config.toml
d_model = 640
d_expert = 352
d_shared_expert = 640
activation = "swiglu"
moe_layers = [0, 1, 2, 3, 4, 5, 6, 7, 8, 9, 10, 11, 12]
router_score = "softmax"
balance_loss = 0.000242
balance_bias = true
init_std_router = 0.00923
tie_embeddings = false
parallel_block = false
init = "uniform"
train_tokens = 441100000
steps = 3801
Below are experts of layer 2 (counted from 0) of a mixture-of-experts language model. Rows are named router (the router's row for the expert), down (a neuron's output weights, with its number) and show model dimensions 160-319. Each number is 128 + 24 x the weight over its row's rms, rounded and kept within 0 to 255. Numbers have three digits each.
After each expert's rows: a language model's description of what the expert responds to. This comes from a sample of Wikipedia text that the model never trained on.

# expert 9
router:126145128091122112125087115135132137148151118162148129092153144154133175108149115105105101131112131119147133150168142154182074102159131133143118138116120131165113152158096146091134075134101113146160114137089094122139127135106102101166124100132175108133138125137131116197154154158119122123094158099094143088149158122125131137137119116070115135141162111110110140180125149115166105100163138085128121111115145146108132152135102130103102126117152114162109107177146155129180130114146137
down0:169108119124110135119088114121133156160103144112150109078151171129098145106124173117126115123107148143161110150153125134112104146115116157122097145120108066152116124163148102161120076180125083120149135092145127163097115129156098097143101120113161110193146140144123143122137124116144120122099125118092125066164163108153096143116110119139116149152125089155115145154130143122174171116167136139128133117097115091126152150134174130120136116143117109138096092106125112159107141133113176
down1:155169149144140124114113110135134098134118105124129173102122142153099162165144144120139123158123142149137150073144141141103101160095122072084124118145120113100114114128105144141191087101109109139130091150131123138088098122140104156152150148075135108160066079173123122128136201136118126145142100113144105104095082138119087174134144128165123138132112156119103099124141105129096150159140116079150118127148123137105128119140127099158145107098124107143127095100154122134155117138136128
down2:143129161087147118121100164143128173097128139146120125146186089122134110114111081133096121160146117166149138166115145117131098137138119100132101167107129143131124123149096126108140119116105126137140165117108124108095192127170143133100132141066108137160110138133099157096126165078127139137143140112150118133153126103134118143122113102136144133101121150100099102138147145138143093092133183164070138116117142089151085111157134147125105102126167110152119133103113125111153171109124146
down3:164137094130119059131136121136164144151099144112167130117133117122138106150124140077123126099155151181134110152134140149122117119166125160137109155111135139125156084103114125157105124136153135176163119147169141121089094138150144139138128149118124120112147137130138107111131140167131114095122121143102119141151145150137172135135149094150126115119113122125107148122141175145100120103104130127141116135150131121150127200113099165075121160114128121129110142118114134150184127151092119
down4:134132201126140155137141139133122092127104113139126131179147111151151131152115155137128114141072119158119157160152093154114115134125109103163112095097127145178152117151158146148132114132115142169125162129109149158137133133137114153083113060114101122146154135108113131149093103105143173125084094125096141140131109156094105156144126092142168141153121169155089134151158117077118120122109156113136084120118144132133117150136138136145105145150115111145118161161178105173119124124106123
down5:096099136132117127152115147105119150138120123123136111143101072102095132130161127112133120152172194084128091108106108161098138154140144077149124141102049116130125099085142146142156135094125097143120163115121145119160102130125108093101118121125079107135121133134148153123184083100144138140122148140169152069096110134087146133093126129149121135129128102151149116160112132126124106154102112079125161119123130145143125151142121119123115118133143166125150151145170141090103135118103105
down6:088153096149100146136116070129155115120130150171125129123116120155125102168120108139138088102132142090139117187157142146073161165129092172160153186118089118078089122111121129140149103161144122160128110122131134130099137115140148126133095076148144104091156118164137107148127108187090127106137144075138138107164154134093135118076127178130106164139154109171174117065120134144116119099136125103105142106068162112149155124098120108114141153131113145144146085142135111115116125133160121
down7:092120152162159151154141136125101120152123089129133144086132123130120143151165113114135136115123135167129116125140123126169148142190148090136119118095135150149111142111177124129161133145123136100082134132132158130138121151105156123142134110156124148170150124116104057139145123135101128113167144107090109147107134108123126141170115159118118100135130101123145153091148106143116116134134138181116170114139122130149140134083136193171122106112081113127090109119174146152172150151156106
down8:162132124095096111138127088152105180131132128123111130134130161124138127113107131157135145148133140176086139144078112097127137153105097120123104132143134170150137169112144161150103146121127094146155123170141113173152128120115122128184135117152130140146133128137152160090143151122071131172087111157184146138161138128094115125173136113120162103095120069130159151131140125127093125131124108160152100153105109107127090113126144150124136152142100138159048136153114133127177124125132118
down9:152133126159159088122127130150131145128148164132105134132102158127134112136152117107145101129127134141115125109136111146126177108140111175096153094097130162130118141133087123123131166137159168167129102153105099114109134138118123139141124118125153125159082131156137136137143083131108149143168091136160093103144103148108146106122146126145162153124133129108148108150121119153158153118162098133120126148100128135134126096146131122136155172151167099167102125147124101149129134130166113
down10:139135111151122148148104125132163102130109126076117113140124132166118138155127164113173145110171114116134163097133099160142116117161139119095136117087130122128084145126159086148141085120152149169141135087144098137167096115145141116124127138116139127115183137123121118110080130127139146176101123128096152140103097188157121133117082132136133222099141102129068149123145135166130108172124151103130085113151111115120118156121142131119125125130115111132099110080156123184133121131135119
down11:136146144122106114121118151146114127092168152145102121153151130168132146116098104110132130091113139107122163125135152105136125079150136140107144110141127098169138148156116137164121093107128088088128157117085156122145098136155126121191130149165120112120113120139128129113096106130077094121109116075088127113124129145130090148166132150185128092129128140159115111146161122098155136091139125096121094142144110129109113187145138086133141093086120127115162118114139138157145138128150150
down12:139076122138138140089091102079151141063121104109128121160111111151136125137132085111119136115107161152142158124137149102148131087121150134100088147163143092120127141111105142162113125125120121124095175121137076151133134122087159114154127131140120152098120148116115130108143123134101154154099171118107136079103112128141107147149120123189077127105160119120144143092120112111132145106119150118110110189082124080114135067130158088123124121110122114183100147112171158129125121118143116
Description: Line breaks after sentences. Newline characters right after a sentence-final period, quotation mark or closing == heading, ending paragraphs, section titles and table rows.

# expert 13
router:140139122132122101141119142152119124107141133129147138156132140149165134154092112125105139095194164130111147165116146082156129092135133109116118139134107172158129118139060112114170077125141140108143151125124110124163102143111114133096122094165107110134098138130068143155131135153097134147108117107107138135104158120139140164155175107080140093092149103136099148095120157097141072133135115106144129112123129136122117143080147134149105117104085173106159121154145164128127136127109151
down28:090131069120151179135196149126146124126168100119150108143155144116120126159129129110156192150159106143117077134134141124136100074136117132153099114088142161180168091078201169116126113090120087192091111110116145123142140099167157106148162101150104155125125121115130126081096122128154060113106166086144159115110127144105108154122180146114167133090123129121150142135142137134119126108136109164096143158116110120126094129107135113142145129159104103116132132095130157120097174091140121
down29:106092143104074152107175132111110165158126146148108152134099115124094108111141128112097124116166163150118103157100099105141097179138145123108115148124136120120153130127144088128124146095137145119096126126108148136105141101146144115151167176126119163119168133103156126188098124128131105140146145091131114122130116158139146103096106129127098145097111117144138128153156131118158118119130093126120114154158191160115131153135137108120123118167131112155195076167159126110173130089130146
down30:156148096137130111143140104098102130117133180167081121129157102110147163127125118186134112116108144124123173118148163121077126178141082146129128143099133156073109120113148103151153166132120110097121068156114151134117165125125135100135138144123157122111137092107147128104127142138134160073156105130142120110076097098138107135153110126168108108138166184143098150181118108131153144137150112148148148131141114110112085120170143130138106130096178138092143188158117153155074135126106118
down31:122114096120151078132150113136180154155112152133140180124110060146161141167125109165124104127097102177094091161149147119122143097103119168142081166137142113127125118146112130121070110146114118164095091118120109141145134149146106088106122150102119159132129074116122149127116072115120117153161127162117108131124161185108081152119133143121167144106126087153127112121122108120126134131120140095122099124149121101134123163099106165131090087129182096103112110134120155154125147124126152
down32:149112145119094135097127157130127132103129086142130222159171118130100159155131161096131131111152164118144148146125121157131119133169155136134134163091098164164152112121138145081121141117136153123134111136106143077121118126146135122106110133117115141147131120134138156137110130100138120112086154159153123107098163130144148151126158165128133166157123149129130068110103114127131164147106110083132132157151127147075133120141169113123127102089146108112133119109112140133144122145111127
down33:174122128097136087099150153164102118110176145103153132126104177178124098135118104128122172144121157152166118110137100122136091106146152116118136101120128146113110175132143102152136118161114133122133122141136136101113139142092131143128143138107138109071145122130117141136117159123135123122130140144149132104131113109138110154129112085162133108145114115127192103137145115118156142170124156101156119132106109155150140094165128137128104129149130102121159155175153139154110065167101124
down34:103122135167069091144157123092143115140141117124162120144097131110128136106114104098138081155140154142117147086132157155121141132136172096107141117137126140139129142115109136133128137149121100141121127163124131098125148140151148165158100132101130132139186074123127163157116086126156129116118123151127116140126131148142113141121140163128122157117138137149091144134124084107110117107123108086147162158154130132142161125139148126106147132107139155142146093145145083081110139093120138
down35:133137164111057171092154107155092124132156096129158155150146113189119174103083113056137126143112135119125161098137139105158178139135140104176128121104105178094123109125099136084138144148125160115115118148085134121152130115115125139124127141150104142095105130087177148146114134026117114123098177151127093109128115099124100154154114119113163178097135173105068149158132081082165099135147150162115116117144153165122148139164146100141124137124119114079156135145126146133147186179118147
down36:125106163114118147137124122140131130097131133152137121178135133151101093131147117138120111113108130163108141139114163138122065123165140095116106129115089091147121150130122134158136133156113133130102142145155114113071109183094154131139148149113122160120116201100127128122147122129141130157133113079128125114150073107103121148095137134158117114130101068163141136100130167151129146131113138155125094154170112146135125123167172092113137120140150111123098102116166140136128185112127176
down37:076117093136123125139104105157128115150115159146147105191135120123132098123179132089170180120105100129176116103077112059132156169152126121140120087109119126125106101125098128104141151122068108134146135137108147119098118127077134120103141147111139157133098135150142116152139142081139124098110132165169149101093093088104086084128162149099182083137150133145129116167125104113144134081125150073125100117112146052080148083108100120121141153149109096134130113107103127164172122141160136
down38:146111125071156121161145119142162119123118073156181105133138116186148131129143151077139128156110121100145119121136126072151152131105120146092104138174165085158142112123167161145106122104132122102108169120158123148114128122097144132148145135158083112134142088145104157184094143118117144163115137141105134161144110120178120143143124118104112141142111103112143151159175123143107130103111141113140159135103156105099168169148115163126127147127121133102137125126167128087132090097140117
down39:122122135106130165092115142133154137135082135142091134101149088143145097091084129091095115116140132105109149157140110147106080108096172086160090108144172139130090105135135121132115150102100150112157179113086158120127151148135126118085101131137109158156153171115162097102148114126161124141136154140083127119141124163141103127149146097148120141118183128132117103126149136171133108161158108115131111119105144119138144145123079092132116137137107090121153102077143162115143137146138123
down40:144151076137080127133133134177120146128114062157136153069129170104135145166125164134166107169113106159107134130108113124147056139140130110117137127190114105166142154118142121145146093090169151125120098114108125167111126115096099080120129155127152174067109149138172145120141124157112138111080171145176142107122112112129134180124110121162130075126178164119136182139117128127111130102105130107112140076116093149113153128133119113106138118101138148116128158134119131088144099140164141
Description: Digits in dates, coordinates. Single digits and digit groups inside years, birth dates and latitude/longitude coordinates, e.g. 179'9', 43°44′0'2', plus year pieces like 195 or 9).

# expert 3
router:147093137110126095124108121126137141100133157150182154113136074121130141150112103159099136122161106120171158129110138095126124111170119119115084098151135134145153126150080144100122106104147085136143139170109094122157120131104149100139129097134125142150158119135096077151134119139136148144111099139123130124131165179112178144119176125113145118131143103128094097122177137172165138144157137106142092096086109181113101158114123152148112155149100172136103158135135132096148124100084156
down0:100106136113111155142071138125088134141161143144138117118060140092112148131156156173097122115114144112122123131128145158128132111156163165104144085155137142100137130125128121210102171123154188129180169106065119177149152135109118133146156141120155162139181129084136128144153110114124114123143119148127072132119144168131156126146128130152121121148127127148116173154133112106122123117143148154144139106109125116095104118127090141136138110110131114085115123091124126149151099145159138
down1:157174131115115134151181113118117149144108134118094133102120136166116140168126150163123104118113145142114130138150126143104061129093131098106123132127099128146088160130094148129131077109104089138148146103106114110139146155130075139149190134126182134113115106160091173144095088097158128099122146083134106157094132137150146154137119139187106138124150161149161099180175165093154135095110096133142128161111150120138128119099122096103126166117111108143118106146148104114147081143194139
down2:144088154100096115124099133098096130122129124128143133113159098134133105101107082077113147128153115180158164102131140158134137126152130087156096104109112104153165131141095135120125157151117081118148111107099111145119129121131108095104091181123125115120083155147145102109164097067130089114120119122121150125125137109093135078151144124139177113122142110119131127106137145131134092061115123143141115156139106128137112069178136105120168090153153121129101121121120163127117153106147165
down3:109127158083153125104121114106119124085136106105118136084153083111121118159115152149138097108137118086125140110112137147126127180119124139170126109102130155132154153102137119134119159131121076124130100148119109117092123133134122109137145163150090129132145139162114126119074123106110115163164148099145134124142117102127128096181122143152038130111112125171129155113133189117121136123134134098133177134166079162107163097123098145051204124096175131109143121106093158112144131093131186
down4:118147138141166114147048092126103073133137119151147141159096177074105108153106132085174123093152140133124154168166145103125095145144119150127171135094107138129121139130082162123118141117163112145126126132133117125129137128122111141134170148117135156124126145139085115135096111152123142153136167136145153145104103187122116109172137109114106120118097121172111133162149099127139140118141152087107111176133117106084130128102137143117166176124086117139147168140134123149176142090146126
down5:160117114102092162144156163108134143155126142101153071101094102125131140137134120100139141135159146130148070169130145146130110139166159192143128093145129129134161128111077098119164095129161079129152131156085159113117159149093115064106113127133138125147093145152080132158104087122133152110123134154076140126153119090105110149083155177152087143073173122150136092115156124102125124152126123109140159150121111151125114089088090112105067158122131159136127190098089122136153135114092114
down6:134120138126135108114140090138100087116147105102105170120134109133133150162136136122138132114095119112145118132104126134094108159123119172118137137120116132120125145172139097106117131159149122164134120097116135161141121119120117127154149108127127157118110169176127161163138161137130147114155125121144107128134154145096150102158119188131118075146166119160130140101110118126110130129109182198146145142112145110142140125143113138142141135167102114137140144148171115153162136131123128
down7:108136170066106116126134139105150131130120129142136125128118174122074140150173135141120137121199146180148048135095152144121122118145174097133128128105147138095121182104125098104146133171121120093086133130103108100114151138128109103115123077120108085147122147109093143169147092145079098106138116125122151122148108133153156137157100106152117130144130144085142131123171116185139145141141105080126137133163091132103144112141128122110146104117121104120150103121162162105098160090159168
down8:135069144141114138142119114115151126097169138126128108119072151115177146118137215133135154118123141097119091084116100155166093122090142079144143140080140145105124183115155128104135142131139165120162140108156147163145143150109136128145131118101090101145141117127153117134112108146134155164073142144125163162120136138153158120141110121126128165138160121097170143129129119135114158174084086097107074122122129133067148128122082165105134148132102113102121152112149139118102098126101137
down9:136096137170109160115139147109110160108143144116119150116124152090085121138091128127092102146105107128153162133126111147119123102185144119074184105115134142120103163144154127144103116184135144114132145141149121144097094163108133109126142120138132120132123140160118128106127136122167144099143158135152090102131111128146099104170120083157116155116089124158176097164134149125165096091153124112122155131119137133080125139111174162086102133102156116169142109151117174172137139108112086
down10:160079119104098151114095128152110149096115080143158123137100095130115094093107135141115162163115168114158136138127162128110113099072135144128136129107112114108105196155109137131140097076139118100128121098093145152144132171129109125114082116136142137151179125126119136163154092121139071108132132138129147170154159157120139151129150115109145181147132122113137081121120136106153153146163142107145165137125108142145149130135155145151137092096100153146107147126145115164110132126178108
down11:114102154139136128126104129114148125085134117158109155176090139144170106132088115127120195081106132127134087095146117132151124137158156125095132120166107159174128167132123120123145103101143080146130123126124114096160126110138120127081147166118129181115132129135139098159108133124092123149173127092106113163150143110146081111107152155177155143135113170139111135173148136162144093163147181096131115136133167165120104143094096118154131140069122068106140126111122129140103125107162117
down12:171096087137081120126109135097138117171142167103127089136110121137117140135124102130090102118147131086139140155148149147129107132130135119161114145143146098106121134151165105111112106109147073110155137140087125117137129193113147110130139142117118101092120143116111089140162133096090130137123116133118143138120106152140102163191106133131115139160128152147122124153169109086133134145136123142150127139104112130113130133099130133144088131113111139152120114093138137145091186176122127
Description: Nouns after articles. Content nouns and word starts right after a, the, of or a table bar, e.g. Unit, release, passenger, professor, station; also small numbers in table cells.

# expert 5
router:138116150093121121104108111130109129107126157158159140127116085101146124117139127177059162133173097155163143131125143084139112114161124141103115078137134119153144119154081135087120131073144123143137137186107092112150151144107123128122110079117130157158159131128093094140125126144150134148117105133130097121109157163130144130103146138126144105128146111126106095124205151176157153157152144095125079074103118148150137138104124146136119149152099143121109139130147120114129121103089163
down0:121076101133135109099123139145123124140125086115140143138154080155095097129153159160134151105136122140136129119180142190100153144126092162077148121174185118129136152175131142114114096105136123164148122131112168169100153082124163147103086120110132215136163107147115133108098145062131147125112129156133132144156118079103121149103154111081084100102138100133108128129106129120136182150122151103111158108147101157130097108110111166125150102141130131112073100102127106131117145132136185
down1:162170122132094133141128088080100126135148128161127147155119138091101126171107098126133155121134131102110121125150094107164113143142164147118099159070097143171098116126125122134154121140107101092102142108111134158108082113141118101190136163113161160135133150098121125155100112120144153137126120090089150131166135121103119114120104131152112150107150157111122101137136137158164122087139140143155143061141142124155118140130122127163121114126133093138133126094105174115172112190147096
down2:140157102095080113099106120124102150115136149111140094138149106132124116102105083159104125165102119149164126153147088079119094104121124087107105136121101114121137138150114113111147080125071110115139118116125130109137165151151140122134112131178110080090114082146130124158131139097119184152143128095128118143166124192139154114132131127140076130154143093065142161103133134129146162093075124141123100139153125150128116140167133096132114100101118164151123192092120133098074132105155134
down3:122142128120159118129104120116120132112134061083177115113122158121112139141102179116122131137086122132124161111109164149147109168135168115140112139171117120074103085149109123121162089111118148124180129141101131122118117134129130101115134121152132107111165077137121078089108097147122169123099128124154142108138128108139122139137126152163115105126097114160112145122135157132130150123130106113099127164132140128144107120139159160118147103137107150125109143100120105134127110115096124
down4:120101142075117093129121133119112120119105129156156093137156126093105154137102135133124148142127171130113150143169172114122107136122098151106105118125158150121149134062147113139135151125157146196118134166100112129142137120130150144163138099110135128130092110145139074082118134078097130118143149109115099116101126096170107128111105076122145178127074150136125100158152115143112112136159123070091130160158120161165095098113145174163141162142133147077167119131109143119146132118132076
down5:100108093145092125154112106117126122131120161087160071150159167107154119085133177093122163121151107123142097178094093144114124127140096067123104139112108135144130086099122181102098143162086136153116116127119167131152117125080123099086112119168120076128137138099175111113122124152127092154122113159160161163123119123131098121110120139125127106111157101125103089136201127114114113186135135119143144092150147151094135131107119118090118105128094141151119114130176149116183128120114139
down6:083124110149142126113123090152138113148125127148086150132161157155134139141102098115124071142147133080138148173116111140106131157096089178145173121144114145084098098177159088191135117130150082124106143124152102131153091126125078100142103110153122099130095155165145109106147136134141095105135152070135132122097117117092120120111116175116132161140134128140102094157136095126128119170158125135100109089112115131105161112116120102120112167141176107137125130151093103081103134107103119
down7:157123136133112140171141111159192142137118109134149133106132134118137126092106160154144099120106146162127146111136094135107130146128127068120174141131167139077134125120129134142096132130084113119141125101146137116163129150153135155158143128114110124139142147090120094164107115144127121145130124121094145120116168160188108139125118133095135110163161118164120140107123124123139084130131139129160156092143124109105126122161135136115179132144107172142128119115129139135102097127137077
down8:137105130138147133151124128123127174143111117102120109187118141114100152162089111123101104106100115155139118113125083147131103151138138107128139146123130175122118148108151169110128105144101123150145147137148137200182095162104131131115100142146142111138137138143123122108117105115146138111132167207173142153165118167101135148152108124155104128131105120136129161170148112158133124121109114171104131123145178074094129088164099138124122116085104118110118155189152158154151121109163154
down9:125134121124102165121118113109139153140184132143126122113124125110126161116172111103141110124134147122144121121121151122098113119142106086061136129138128130114124131144090117123121122116131107125166091083122170163109142117134143151143127125139121136162148151120142145151156113130125130120130143108142127124167098204175092144116152179128149107111143120103141133153108137158113085086111101149127121102070092087163098130140100113133128167097127162140118098134112077122131102104123125
down10:109133160147180112149118132123166150115175119097161154130125109174148083128113139145114122117119145125144104134134105097116126104096084168186116098145148126087100140150140142102130107139122117140133190110122133154178111161126117121103129163111169150120150139119136131126132115100124093097068111135109134174156103160150129127085154128130111144080116115069119118127163131133148131163146122127094112166158092131138155128134147112162118152077176143107166111116147110107137153136146115
down11:135109118165179150176138135107100098154135090119120110139099117082102127103139110160126142087174121121146144116130146114143145090100136164143121087143139096143163139137106084145108104123131113129109173142141137109149146121111125162108145140132160126125087095104087118161158132162092131121145114139091138125123089108154101121143124131164119136132084110131097174127168141133194145097160152096124134148131183122163115125151132115121136105174085114074093151126146161131167170127141112
down12:149088098138144127114173093087128166112150155108102116151155138150102107148091129091097086132154151134119145126125151113183125156109159128129110158152139106084119102148150130154114133168099146159114146159120144124124135162145117128085110139106155134119169187144156133140127131113119109112114117212154100126124128133131123157148177111115077077106089130130110142110131093125110133123134105137137125142090088117070116141138110103141069147145116118127125154115119167139161150141148148
Description: Table cell separators. Pipe separators between cells in sports results and statistics tables, especially after a name, country or number, plus semicolons after scores and coordinate W/E marks.

# expert 7
router:094104129091138102127127078164149111103120103129184148149106103114093168116136110176122126125153138075153149146107130132140154063148154112141141085156108160128154126164112176171099126086177157132094136157124112149162106082113127076145154092167123131111129107109145116115160101134157132116110111180117135085151132153149165135130128091135099100130112160147120140130154173151127131135130177102102096109108172147110131116122112174147117143133103136130120110169121129141132107096072141
down0:172117125121129156114101131127126144100113098113127141059164116099104130107111169117157145099142102174111127143129158163076123108137110153160095107143139139150117133147120120177139168107157109116132148093132163128106147113122124138140084132126135141153178114123080153122110158111140103160126131117095116103148117166172118122118155143145137081169076178136102123149143110144140100149107117129092105114134090137133129125122103209097170130152122113114110105134104124116140103133156140
down1:135090125118104151118128118106084105158074150097117146141105108105099133161134112148151132136139179150118146124125108121118077109122090077142165138102130133136113148127123130162121115143103141148114074119112152147140097106137123160154166137079149128142101121116111161152115135176152161084099121118159112127044141124093137095144153120121143108158152121081125132118164165064115136143093108111106158131168107174147118148136135142158166122066166164113130136137119139091122102169099093
down2:153126135112126109125129127147094128119146131118146141101171135157134099139134091142124081150125113099122141132086112120150158173141127062113100126132147120117179088133184166117127126132103175116135130166125129147115135130115143114127123126188113110134147140124123125152185148124153135134142107102133105152143127171150123184154112142132177117120164127166126142157114131147147139147134134132120172181126156113148102114137166155111131137156150153147123115148114101142108123125115102
down3:089157152101128122073119116123160138090126136134133134124108080177135121180106139111091101142153136105138127115118137138110148138163151157112101150150160135165169120103119155123154129110133110135143133129158124148133119131098101051104142121119111147126138155110094151133137134157102092140114122104139102175164100112092134142133177167166137138110089139141106160084085126096127131075150122142123127098146124128124087140130106137130109163076128117116153128162106122090145100151122119
down4:120165162159111128118126137130106128085122138129156090158152093081144137132113118070099133148165131126137168139162132113139105124103121135118149139092132150085169136135104160090101104120145131187079077165114144148111158119151142124119132137100119151120100145120127137138131151116118101131154116077136127163162116116105160094122128124123136101159143128114109116123119162126133122115130112147090130142135092111103118142072156111143090117172112161156147131137137127104155142125139117
down5:115126159098133139148111093121156135133159147151140109144058132124155153116121131110169133151141122108127100102120128147123129132138147125103085124089102129191168080123113134126136155137131148078121121130167165145122158181097106162115162147107142090129124160140172112153124119125167124143123102134117117097132103136162107093105117134109117125130148107175116148141158127103125135131128153097185157143108153150090132105151140127136109147133155151155109129138162114159127085164096115
down6:104136129145150105142112111178149124139131139136125135120091103152104091141120111074162130113124164143156196129126136138148142120137054138162185134118098157135123186162127146146081111146114118139122112106142165128146121113109109112129132121135112160146155115129126113110168138151137130115161052097132117134135145140104111141132133134120132114150117127144111115097106115113099110139153118112118103122073102062121153092161092113161159117136144147127156105122142081165126110129149116
down7:167141126107160137121140118150155184115131112124144138141130086132144119093143072128126133156158113163089121096112161134149104158142162135138116117134116119117131158155117119174156142129109123110087112150120128119131157159147115149128110152127117136113094125121150099128127138132092132104129132125113184133122092189129127122167107122110132146132122128125151115083144103162106119131102125137139151099104123123144156138136127129127163098115105133160155107121176109120166124150164137
down8:156121114111128096140114081125116133088105127092133096150131111127119158130118134095133123100107122110130152105137123150161121142125136141114130115143088135095137106159107093155107114110107136106140138132131133191168117126119109121135137115141142146132123123156124080119091096105155127166120121136104162120184144148106140130132116127124143090098102142148125074130103081142110129127103111096124150121111183114144149152119097171123139126168145126125147103149128072132135094151150129
down9:135118122134094142079107157144086125088152137103087142142131112115103125157154077124064073088126160079086104107132106142142159076100122140097108141110109150157131109149139135141152151125142111123103130115146113146124134122094107133159122143109142131136141134150177166119115127156201109170131108146130145107080122114110156127094113072092143126136138121143144120122128143156118088101129112167129116099115103173132117115129139125075078150126102111121125091129129137120120128098112157
down10:118116117184104125142120161110119109145132137137173131110146091134167105092114118177125133117138127074128141151162137112140118162122152117144128119086127097130109124153128160074129133139102120125124134097115138113144100111122144126087129138132161147085113128107132130160113160103126146147104120131137123122125093149117128173169130108087127164099122106104133140179138148178146185070121130121117090130135125136135144098128097123133111098135122128104100135085130115155109127147102138
down11:133089143141127106153108101165123134137101109139112151119139128172126139141117124137075166121119141131118143114112162146139123113123135108134121112107059120188108177148097084094123105102121102177152103100095085104135133122114098164116129139067137143102133147070082122116133086129103135155191079071105107121105106091167091143153141116171104132138132141160098140079120185148122094121100125111149151119139126105120155135150116089162141139140152083139113143085133170150147143158128137
down12:153111123112097160177099135114124095134098169130137126089189132142102160084133137136102147148103135153124140178141151114161148133101189116102155150115124120092161113155150131146102133151125141143111161167081112120113160139091118175174129090102151105074163186093068126176114115115133148123130126123136115118133154140106145138111132135135087127105135147143158162175137145119142138132096077155144111147103111159087157097134178122141157108104142114129156120133153173105119158133131115
Description: Line-initial markers. First token of a new line: list dashes after headings like ==See also==, table-row pipes, heading starts such as ===C, and sentence openers He, The, In.

# expert 6
router:165091183089153147104091152111114146090115127138145120179132091126165131123158121175074149156158102097145148160137123174141113088138099150139097125183141108118127158140127132088085134113156128153207116163099103131177120101059093163120108138139143156164148119158108115117136126151179121117121098130140124097119140165123127139112123128132130134155144091133136124096166147188117115137122129126186122117128134169109152124119156115098124106096138165143115153126107141102112167129109107
down0:111059095115120092135128058137176116130138149133089085104114158107107093168124140166142136128145129147153115125110140144114126102142120137126154116117136113105105101134102114120128112140113152130175122143100135112134174114123140128138100100128138124124163115163119132137162096114137139141103138128112125098158175122118127142077151113120141099195110102145110131181137100159142131120087125143143145141071076145131152131112137158103134081121116147093111160114111149177147127144128117
down1:120126160148122120114112095113137124100118126110146074174109123125149128155119122107117177096130081112158115150100130127137094131151123143147123072139100107121103113142111131149147143117149151137138136112082112081135132096114084102119148190091139120138098133114124127131127148115146106139118137154119097133105082087144144178123137162127185061118144142137115066142148116143148101148134092113169147072127181098118082105173134149129156126115148125133092066126094155157128095094129132
down2:164139165141128090108111129112131165115158144146144132102130107162121128126127120120115131166136132147147157127149128084113145158157131104114110126151100120135114103107106090155103126152130140128149168166113122117148181097149102184108115154159150133110119125135122128149145183152101144131150131113106153143093110137120124106141135138129118103103106098122117119116114089124152122136173169119080134135161143148138116125143102138099125114128144153147080126123143109157112140108087162
down3:144139144160119086130098144109173141099146142143136091092138125157154137139179118089094164158100120155101107134116070165096134163100146136100105106094111087135154099115149145165119103107156117152154116154105122110131088137095135123128141133129121106113164154147115136112128137148108104119129136154126132099129130116134143128138130137156119153145103118116124109154141134113168151116142128117108117124161115171116170139073111109135113115124127124129141118134113106138152114091086106
down4:163122140115112133184115106167127135098124106160138107122082105171131145142106128172143130118141163151120151116151173148136100185147079183077140106116138101100115124130098110181134119118144134143138125107133150117128126137131153101135122128117105114117135131139133119116078106082132103110112104097148126137145142169134100111115149150111109086157131121162093108143130126071139140121087099104110155153155145092148125152154129129138143130137127126106138090186125145076120174096120093
down5:162128107088140130123116117103122118112133115127128122107099082127163111070162150086175181082126143103135136131155136129142099119137148151104147128081126134108127119130082129166146148134129144104128139157114142113147154160132094091127170142109121109132142127131120126110142143094154135108087127129152155194128165136102141088104081103132100123104154095132133108107127092139110141152137127143132132109154140165097139102141096117139134138136108129121137108119147112146144101137119151
down6:112067117162132117108104139143112123124132121151123150135157152118138084135129211093129109136070156121187118113117082117154105126122108151146096132127132040085144131155149143124111139105144117121173158112141140171168146106136162068138133094169120111146134140177106095142136080130091121135096122113145117126117145072094126106140096176123144110162141094099110114118130135090134090118132151136121153102151119123117166118139141134089107140130119167118133176141116123155088122122186118
down7:140167109144137131112189121181155184086144110143145140104192161132123109095094092143078173141131132135130112164084160115145117143120138118119156111135135089105113192068141136153099121165163124123102109084151131122157102132120139132135151148119102112130163142124103070140099153110130114144136138090104079157117103132146119120148122111154119096151116134133137144167128145143130114119159081147159156111105112081154146125144165104160100118117169119130133147135128123144091134091138125
down8:119082156074138103133120135120113170105178110154132108130104080149107193118124137186095127129129137121140083141125088176139120127059108114185084146140131155135117178130161163095129116147167119165110099161108127120136120134110113143119135098115138092130108143149082155095117141134090138104130121165143106107121138086130167112117108115117117101111096125116177137131140139141125180106073116109113104091114124104116154114095152122119127101146081106141133104104132084114115156118166112
down9:175165172145039121125135119139143113102126164141128165134103097137115145109138094163113121111168159129136117093149151144163129066133152153114153154136162122146150144143142153088168118194120154189107129117104135137127116156122108124128130144129104149125125149163162172161131110106118120139126140141145137103125119160144105133162151127131134151147139096181110083121172117116106129132103134145131127099107051150163141118118089132122109165145117142130105127133143144122160140116081136
down10:121123142185089095129117137143166105134144101095166096127150133148162141126144167147088105110145126125147124128110154096135085166113153157171125117113088126125077140152118095118155140116080144149152114149133135140131133138144190128077140137130121095141144110119115161097099148123134080187087165157128113135132117151121102169108135148165109165124129174060134122145131134109160123111126103082060126124155145155141119172140142132148148134144123121149126146148158156121151164114112142
down11:120138134123147092116092166144083145161115078132113154139143169112141093163134118132144113132135103168129150131135144158101145107151149112132136155166157132161148122109116130147165111130130126138138163138156138142113087144130145138138192065073127133129165134127093139148150140119109083168117129106134123120156084141125117106128086165156107150099117133099159157130186156128151150154073153077148150166129087132142098116165143107112110116147118140116112146159096153135101123128125126
down12:122112110108124149118077109118108156086133120107097145132122136118116173113126115138152146116099089128158128111153164140160099143132136141159127144123158118106126153156147175121119153172139118107160141156128170129157107125147088109159134130081122134109165136116100140134126129136150157143118112145152101122147128166101164154127164153140167116128112120112143104137117126125141151143106098148138123092135163132090116121127085078172107143081129140149140112088106160108100164112160128
Description: Biology and species text. Nouns, articles and verbs in descriptions of species, plants, cells and chemistry: species, leaves, cell, receptor, Species: E. rosea.